config.yaml
d_shared_expert: 0
init_std_router: 0.0298
vocab_size: 10404
norm: "rmsnorm"
norm_eps: 1e-06
Below are experts of layer 4 (counted from 0) of a mixture-of-experts language model. Rows are named router (the router's row for the expert) and show model dimensions 0-159. Each number is 128 + 32 x the weight over its row's rms, rounded and kept within 0 to 255. Numbers have three digits each.
After each expert's rows: a language model's description of what the expert responds to. This comes from a sample of Wikipedia text that the model never trained on.

# expert 4
router:150119134113147065114122135163154187089167182153076112157089100148146130196143070163170122115155098132129145155165145116104135153064110156090155106095161134146156086121075081169091087116199137167170136127133060139108124141129083122130124092098159127152109088125123099105141089024081144116113148177132121090134184131102119145112065114146097150106130153076134172149127090165117101140134118065159124138161147095140167123110118069120194087106165097168111075137090180146145160069118114
It responds to: Headings, line breaks, dates. Section markers ===, line breaks, month names and word endings like -ther, -net, -men in lists, infoboxes and sports articles.

# expert 9
router:118142136160148110151115176132101136123066097094156114150127105087117159125155148184137169112081105131135089121127155120060144161118116149171152113135153093123114068116059119157105045152169125168094137177142144149141095132150150145079176057126119151081191086172160116146108106133114116194150159132114087092099144196168140148184103177070130156118096175182122159102092099095130165169128096149091163141189129192128129150109096130146133165129142060120072155147096164118139159124079162
It responds to: Sentence ends, prepositions. Sentence-ending periods before The/He/It, plus by, the, with, on, under, and sentence-opening On, During, At.

# expert 5
router:105112149112105083171125182119098095136117121122130168143123154101150110202097163113175099179127123138183124167120165132170145115163164088171134105151146134145130086124111136111142103106170110132131161157170100118114127109126150116139134087119172140226152182175129141121124221067087110163119129157077082108190054148112145110170130125102117125171101074117132098095068116132091079126068098138095144140133084092146126125112187150138190142135186083077146151141202121120155165176114105
It responds to: Word-final pieces, accented letters. Word-ending pieces like -ing, -y, -um, -est and accented letters é, á, ü inside foreign names and words.

# expert 18
router:075165186153166173095143093183086085139147076114139144069107156146143133063170106128157162139098134133112163064203142101111112136112153181097080147138161147071145144127132098148078158138118080141104145105057127129155152155107092144127088195148083160143114104141143107094109090161118140144105143115143165111115108115049093111145181121149122128112145188172125123148163125137162074059138104124155102122138115224054130106105102095132120090059094172086156115124127142117105127145110136
It responds to: Common nouns and modals. Full content nouns and modals after the or a, such as music, team, season, film, would, they, often followed by of or in.

# expert 3
router:190148153181162150152143123116149140098130088151144156110086092165160092097139114106154168160141127136194149158172114167129097100119130164152158148076165125125098117152137101104181094063107107201115102126183118124170140111131136131176085150059104127077127107092171156128132074140169085086162108123170167118129171129080093138101149102125164121094106155103141177116118141110132114147157135128155192048211076110178091096138091090161156144124153127142142192149090153157100068118085173
It responds to: Articles and name starts. The article a or an after is/was/as, plus capitalized name-start pieces like Ar(senal), Met(eorological), Mo(e), and en dashes.

# expert 19
router:188159094108161160130127146130136147089175084118128098067239144122132126098086188114122125098115112169121129155118117118103093088114083130055181082151156144178127169127158091130146123199120035134134100081122173110191104134142150103111102075085152102121129104087135106116160127142086082154164136085121156114153189137167085079111130125131086105083164154104121130104103158121120115171054111098152096121172098088161107146116134102099115107121145153161077154113100118092142118131195156
It responds to: Modifiers and participles. Ordinals, possessives and past participles before a noun or by-phrase, such as first, their, named, held, -ated.

# expert 27
router:158095039137089114120066104082125119195088118103107173132132118145156098102084126144109174074152194200103173104149176134136077122173170135175119131105136132168128145106109151134164104172091170124141191152101159089101172131149110174137138124098136188137128198123146117141110163089128134122103103145112093102102094089145106062126205124164175156167165076064134142154188134126112151110151088168101161105141137164156079159103145144102117124159091121101158147083161125127163130175106126
It responds to: Mid-word syllable pieces. Short syllable pieces starting or inside words and names, such as Al, re, ri, con, Car, as in Lou-ri-e, fun-eral, Pop-ko.

# expert 22
router:105141107083074125183216100104151159100112175102148114160128162130172138123157075115111059162132087135139093103083143085163143095091111088126123088144153126152110092161114125076126125116147056083141116099172115145107167162143166160136145106118155094087153151183104127133115084194124087141115128159097151110139098186121133113128108062110147182075072178098113094080109141146141115174089110127178077122120071097085189100118132128113093139125109140155118084104088130131150143096071208
It responds to: Prepositions in noun phrases. Prepositions of, in, for, during linking nouns like Ministry of, population of, plus apostrophes and out- prefixes.

# expert 20
router:093092122122135180080161142208149092137096175100143152098101143107078084083136093123111160107118123110139105100081099147073142150121163129166171142143154116131097147160113087123114124108205157102175147125128092135146083104093112108084096170133130147155097179148102164095180114142106093119160142078120088084167107098125180168108178103110172080179163174063153107102143107107118156086115132136093137135166182093098153129126083122167052098086148137192135191135185073126133089133097129
It responds to: Word-start stems. Opening stems of words split into pieces, often after the or a, such as elev in eleventh, Medic, Aleks.

# expert 15
router:114131150087107114079125159198119054134148098170076088064180060148132141132164157087129078139148133106162094159152174087136177112103104130075122140076093127110140118139141125122186125148113118113106196075112105087141130127178162139133122130124118135141100113136124105106157153163136157140067090135181090148178075087170154122156063158119162122195096123129109126165164116111107106143116101118157142081108155115147146115144180151102186148110108162172100054112150147108209143190154174
It responds to: Relatives and stem pieces. Clause words like that, which, it, this, where, when, plus verb-stem pieces before endings, such as attribu(ted), collec(tive), competi(tions).

# expert 13
router:119165137112180124184122138162121134157126131122181112194166151134097173093091198110157134171099116119064151127148101108128134186132150110086112126108143141074146148080129123146109174103121083118156184099054109167175166171104086133116127145143135165097101090117181149139116110127085125143095107149119207100146106094044070122150185146175148127085080109154132148171112136146154106095095147148154080083145120177076097125127097137154095038139166118139137146121147111052147176127115124
It responds to: Word-final suffixes before prepositions. Word endings and nouns or verbs followed by of, to, in, such as -tion, -es, used, born, referred.

# expert 23
router:161160139092111151151137156121165140085082123143213081172093138125124121109159094171173163080167150141187130143093110079125118182080160099119191166133161143126178105116177150130122121052139129121113131158109147144123055128058155133129148156129133186096144123152083138160059108128108099112102128135128167188159112160136097100149123126153169106086086183136126169100129094129115160178148148086167122106090199112068163145124175139118130117140096149149189119132115170104109092043159138
It responds to: Year prefixes and table pipes. First three digits of years such as 196, 201, 202 in dates and citations, plus pipes starting table rows.

# expert 10
router:180116133154082100099128083102165102143170070133115108161089102143101109138114186160123107083112110150121142116151122109164166146052191143136165139145078096159120113124155149201066087115078166076113107091139091135099084110115110115144118082103125142094154128173140177190106160150164185113156122180183125165149129137119102167120097127076101098169167128138152087124089123115113129157118203125146163127093163079162146132073140152078162117181080164177106144149088145060139181136120138
It responds to: Table cells, place words. Table pipe separators in election results and capitalized name words like New, National, South, County, Bibliography.

# expert 14
router:120093141193158131158141136110130118114187130124159117149073169158155160165128128152141144140167112157085096139122100175105135114147091132183090146175181102167147102170157105074106203140150100087137071189083106065119172146136154085125156122144147136154074179147103097156115133095167083092149145113094151153128136074159143143099110087128086131131093101087176223094165102116151151098133176129098119104068148157113055114187131144125099141189147108114178156097133177132102150113107095
It responds to: Mid-word letter fragments. Short middle or final fragments of long words and foreign names, like od in neurodevelopmental, k in Tulkki, en in Sweeney.

# expert 28
router:162172144120149090155115137151108057142138121118107135153138173061125149116166095105141138141127165047130107114070056113183139148127132092149150154154103117159138182166143092114164143151142112127167128191124134138100128121081102102141205061127083051075114130164088131165117176139153172160147094085118083133110138147165087101168105182161140157114110128176136123167147151130118129152179109079133167191102166109136173172168170110122091198120135102122093152109125103121200097098094131
It responds to: Capital initial letters. Single capital letters beginning names or acronyms, such as M, B, D, LE, and opening quotation marks.

# expert 0
router:140116162135127150111108126106131148104134132089129125163139127122042103098159077138130097124152087141189170137123153107125135118145143198098083108082088148099126039100140159134103115156122090165135118112165120098129140125163185123070073179137122129134129100092209183123111137160144109119171065189094134161111162111142152170072152190120172130057084156139150173144095173111130112174169147117099143120087085054179095149105169141116125103053158121135180115114120172121117102138162119
It responds to: Word-initial pieces, units. Word-start and mid-word pieces like under- (undertaken, understand), km, %, slash, -er/-ing endings, often in population and geography statistics.

# expert 25
router:132147145175135174038094095124108149140118095183149138068159120099110163174155133145112095080127133092117110066172144139124154074125119152088134061153108087091165116155158120093119091070116164148109090157078153136125136122145173154155131179157181141138135100083187136127153097162149097113135174086190135152133116133177097070108082117150173132136153104166133130143098114162175138129137065130137079118150112104091132144176180112199157120068129079175070160131122169155149169119162091
It responds to: Numbers and clause openers. Digits in dates, scores and tables, and pronouns or conjunctions opening clauses, such as he, She, who, while, after.

# expert 29
router:115136184136102147100077180156114061126145090117108177103163051135076085097159092127149186123145137075101145131157217132111223117116113131054117117147086134105135164153189106159088117166116077168136137106188114133176102107100150130076069132156134149118160114108134119159117132086101111158071105118168158114128128105104091114132113116163117130110153062141109132178063082135192117130115161150116116082093126122098122153091124171145146085089113130119105153156139087175108147098147083
It responds to: Table cell abbreviations. Short capital letters, abbreviations and digits ending a cell before a table pipe, like CT, QF, UTA, Apps, and blank cells.

# expert 2
router:129155170093120126141130165086155137164060169114108122101162122131065123142117122133100179196112155184152132107164103126126078102118129153101099155135128138093141177143083153104114193157140149171120104172138143157167121157145154161115080117085079152150147074107105164157087091105122125116068058106130117105118136120159089148142127124162091072084129112119194127179177112156164169162160116099162082148130163156089178137126115084076214199155134067151116099111102099100133119164158186
It responds to: Line-start list and table markers. Line-initial list dashes, table pipes and closing parentheses in infoboxes and tables, plus modals like would, could, did.

# expert 17
router:206142115102066129159149120148167139095156074120170136110150146086128139106065125176154148132105179086088101118138150168161066122109158136135133112074155137170124144179187121155151107136131138138117107088139172083119089102108149130048146135097083084142093119190166162199156091129156110066127164189164215153120132129096137128142066155094111170134159115125123133127111121110107190110112151124187180120119105155120086162145168124077095093102158157172132136129110183115121129106189137
It responds to: Conjunctions and linking words. Coordinating and linking words such as and, with, including, other, plus nationality adjectives like American, British and the prefix pro.

# expert 26
router:091171073120130098157119174097152159126175123143155130107145105175132168183201122149165051129110094080113149072106067152136123085118112104183147131107131122109128101158160172087113090070105168111125118084101131171129162109169049147126144116135091126154191153121150122169130119148060135142153135159123163111127186180097181120085128102099103175138123143134132080122132097086169090135163097112094083154136138115111161086176140168115076185094129150105054124130110073185101127125135090
It responds to: Section breaks and punctuation. Double line breaks and = heading markers between sections, sentence-final periods, colons, opening quotation marks and U in U.S.

# expert 31
router:094096164150143151122062141141148122161133189111144113152136148126105107175110148143167148158135108110037092159089090091094075118129111112156169161178099109154088173114162170091159143114143134131133123099143157073120085116181087201134150138160118102096061120124151079141140160191194145127162164075081113120075106190115185139190102141139124173130160172129085149077148124099171144188126105109081148100175113132118096120111138148088115132174174168068115106175094136125133135119126148
It responds to: Lowercase letter starts. Single lowercase letters and pieces starting or inside common words, such as c, b, p, op, st, plus the and his.

# expert 24
router:121116191172113151103115129078110094117141109121101158131215123152120092087123205137137152115100122099098158147131170083134155169180141129096090148094113122065113173102109182159104105128110109136095167100123186162131131111080106138102122101090129179131211123113181131136120133150099123147107151158107141099100171126060086194152152092125137093092129074207093104181107074086157147133145177138171154122097048096116162117109089154138168090150087114109134105135150134155094097117113184
It responds to: Name-final pieces, first names. Final pieces of names and words ending in a vowel, such as Mudd-le, Bell-wood, plus first names like Bob, John, Steve.

# expert 30
router:104118080118069102137157140153100179121085146153153150155142101148197120161130158099117142124145079131110134128102153149202164105128102097172090056156118116061125070119145172091136128130101133074142085119167115118109096124079179140135139093146140088136135173134074190158145129107083133107130067097153054115103136134190161174162087144158130099176146141141186064127184139207094074132163134138106100197125175105107148156145114150146103176157119113152130104096110118136122122169156084
It responds to: Newlines, headings, coordinates. Line breaks, == heading markers, degree and minute signs in coordinates, and numbers in tables and lists, such as 41°, 14.8, 10.

# expert 21
router:135168081084053076174165151073139127151153117127102125119111139108151165125162166106106090113190095134113076139125126186180208123114103175172137118097181098168151136123182122143077162166101211079096116128089088122131132088117095121159120126140154053112123092135125166101077104094148106100095126127140151114050178142119091120077126107078116144117145159068151164133138072170106154164113133135115101073118056067113139123154139100104126143168102119163142150115127162169111135138126155
It responds to: Table cell separators. Pipe separators between cells in sports results and records tables, plus semicolons, colons, en dashes, and the words West, East, Grand.

# expert 12
router:178141111128178108110119096081131153082170129103144162138109135075135147193096070136156106114120162109115062140099127148123118104088107145124126116132106142178171150153157170187142130137150131123109127088128169118148082129206128158163155131164066128113122084110120140082138159097076141064147139159070163124171173145130122142081068163057173163067154105084151162113159140077115117151051143158094135087170132121142109100135115068088125127113149112124095139131158190177107071080116183
It responds to: Commas, the, hyphens. Commas in dates and lists, the article the after of/in, and hyphens joining compounds like four-legged, plant-eating, re-classified.

# expert 8
router:137100126133123095157121095177132130185093137089143118172136140148155144160093172132079114122085161091158132167164082095111131147168101123062086131131149076126161100103079122122142178114113115146079113157121074144148096140146110138145149169126092113171181157140084165099148175073134143075046128112052083170104112159166109118173149112104107111141095141186091116124145154121094069095140148171059138133161152154127099127138074175108159149132165144060127208142100096153123124175167074
It responds to: Plural and noun suffixes. Word-final plural and noun suffixes such as -s, -ers, -ations, -ies, plus commas, semicolons and number pieces in lists.

# expert 1
router:139079077119179149086143132134160133098169115169084125082142195151140096107119081132093117146109115147167196145101106123067116113156107091190141152156156114093112174109136067084121133150053159153138101139113157122089181137153148070143149165134120110120102165135127080126162114156091161134135106092080108124180119103113128138044144148089161183152135105175084076079139171174135162171153097152081076159115134104177182085087145127124106100119078151089142121154127117177113083090160102
It responds to: Lowercase word-start fragments. Short word pieces opening or continuing rare words and names, mostly lowercase, such as h, z, j, ch, sp, tr.

# expert 6
router:124155129098134097150071113134094131137066161139098112167132126107206126087104123134111179144152142062134148179112127121102100094122160137142110129140062101149161136105114097097138126079160154088101112148197079128121172076188091102136125128135139099194114191130093125180096160112189132173161151140086099190133111123193163146167090093115165105101133130180131136188180160141112111080142168172182142129165160146169108160121190149177150103167088118130083120098141173166108091104132110
It responds to: Digits and place names. Single digits inside years and numbers, such as 199-3 or coordinates, plus endings of US states and countries like Indiana, Wisconsin, Republic.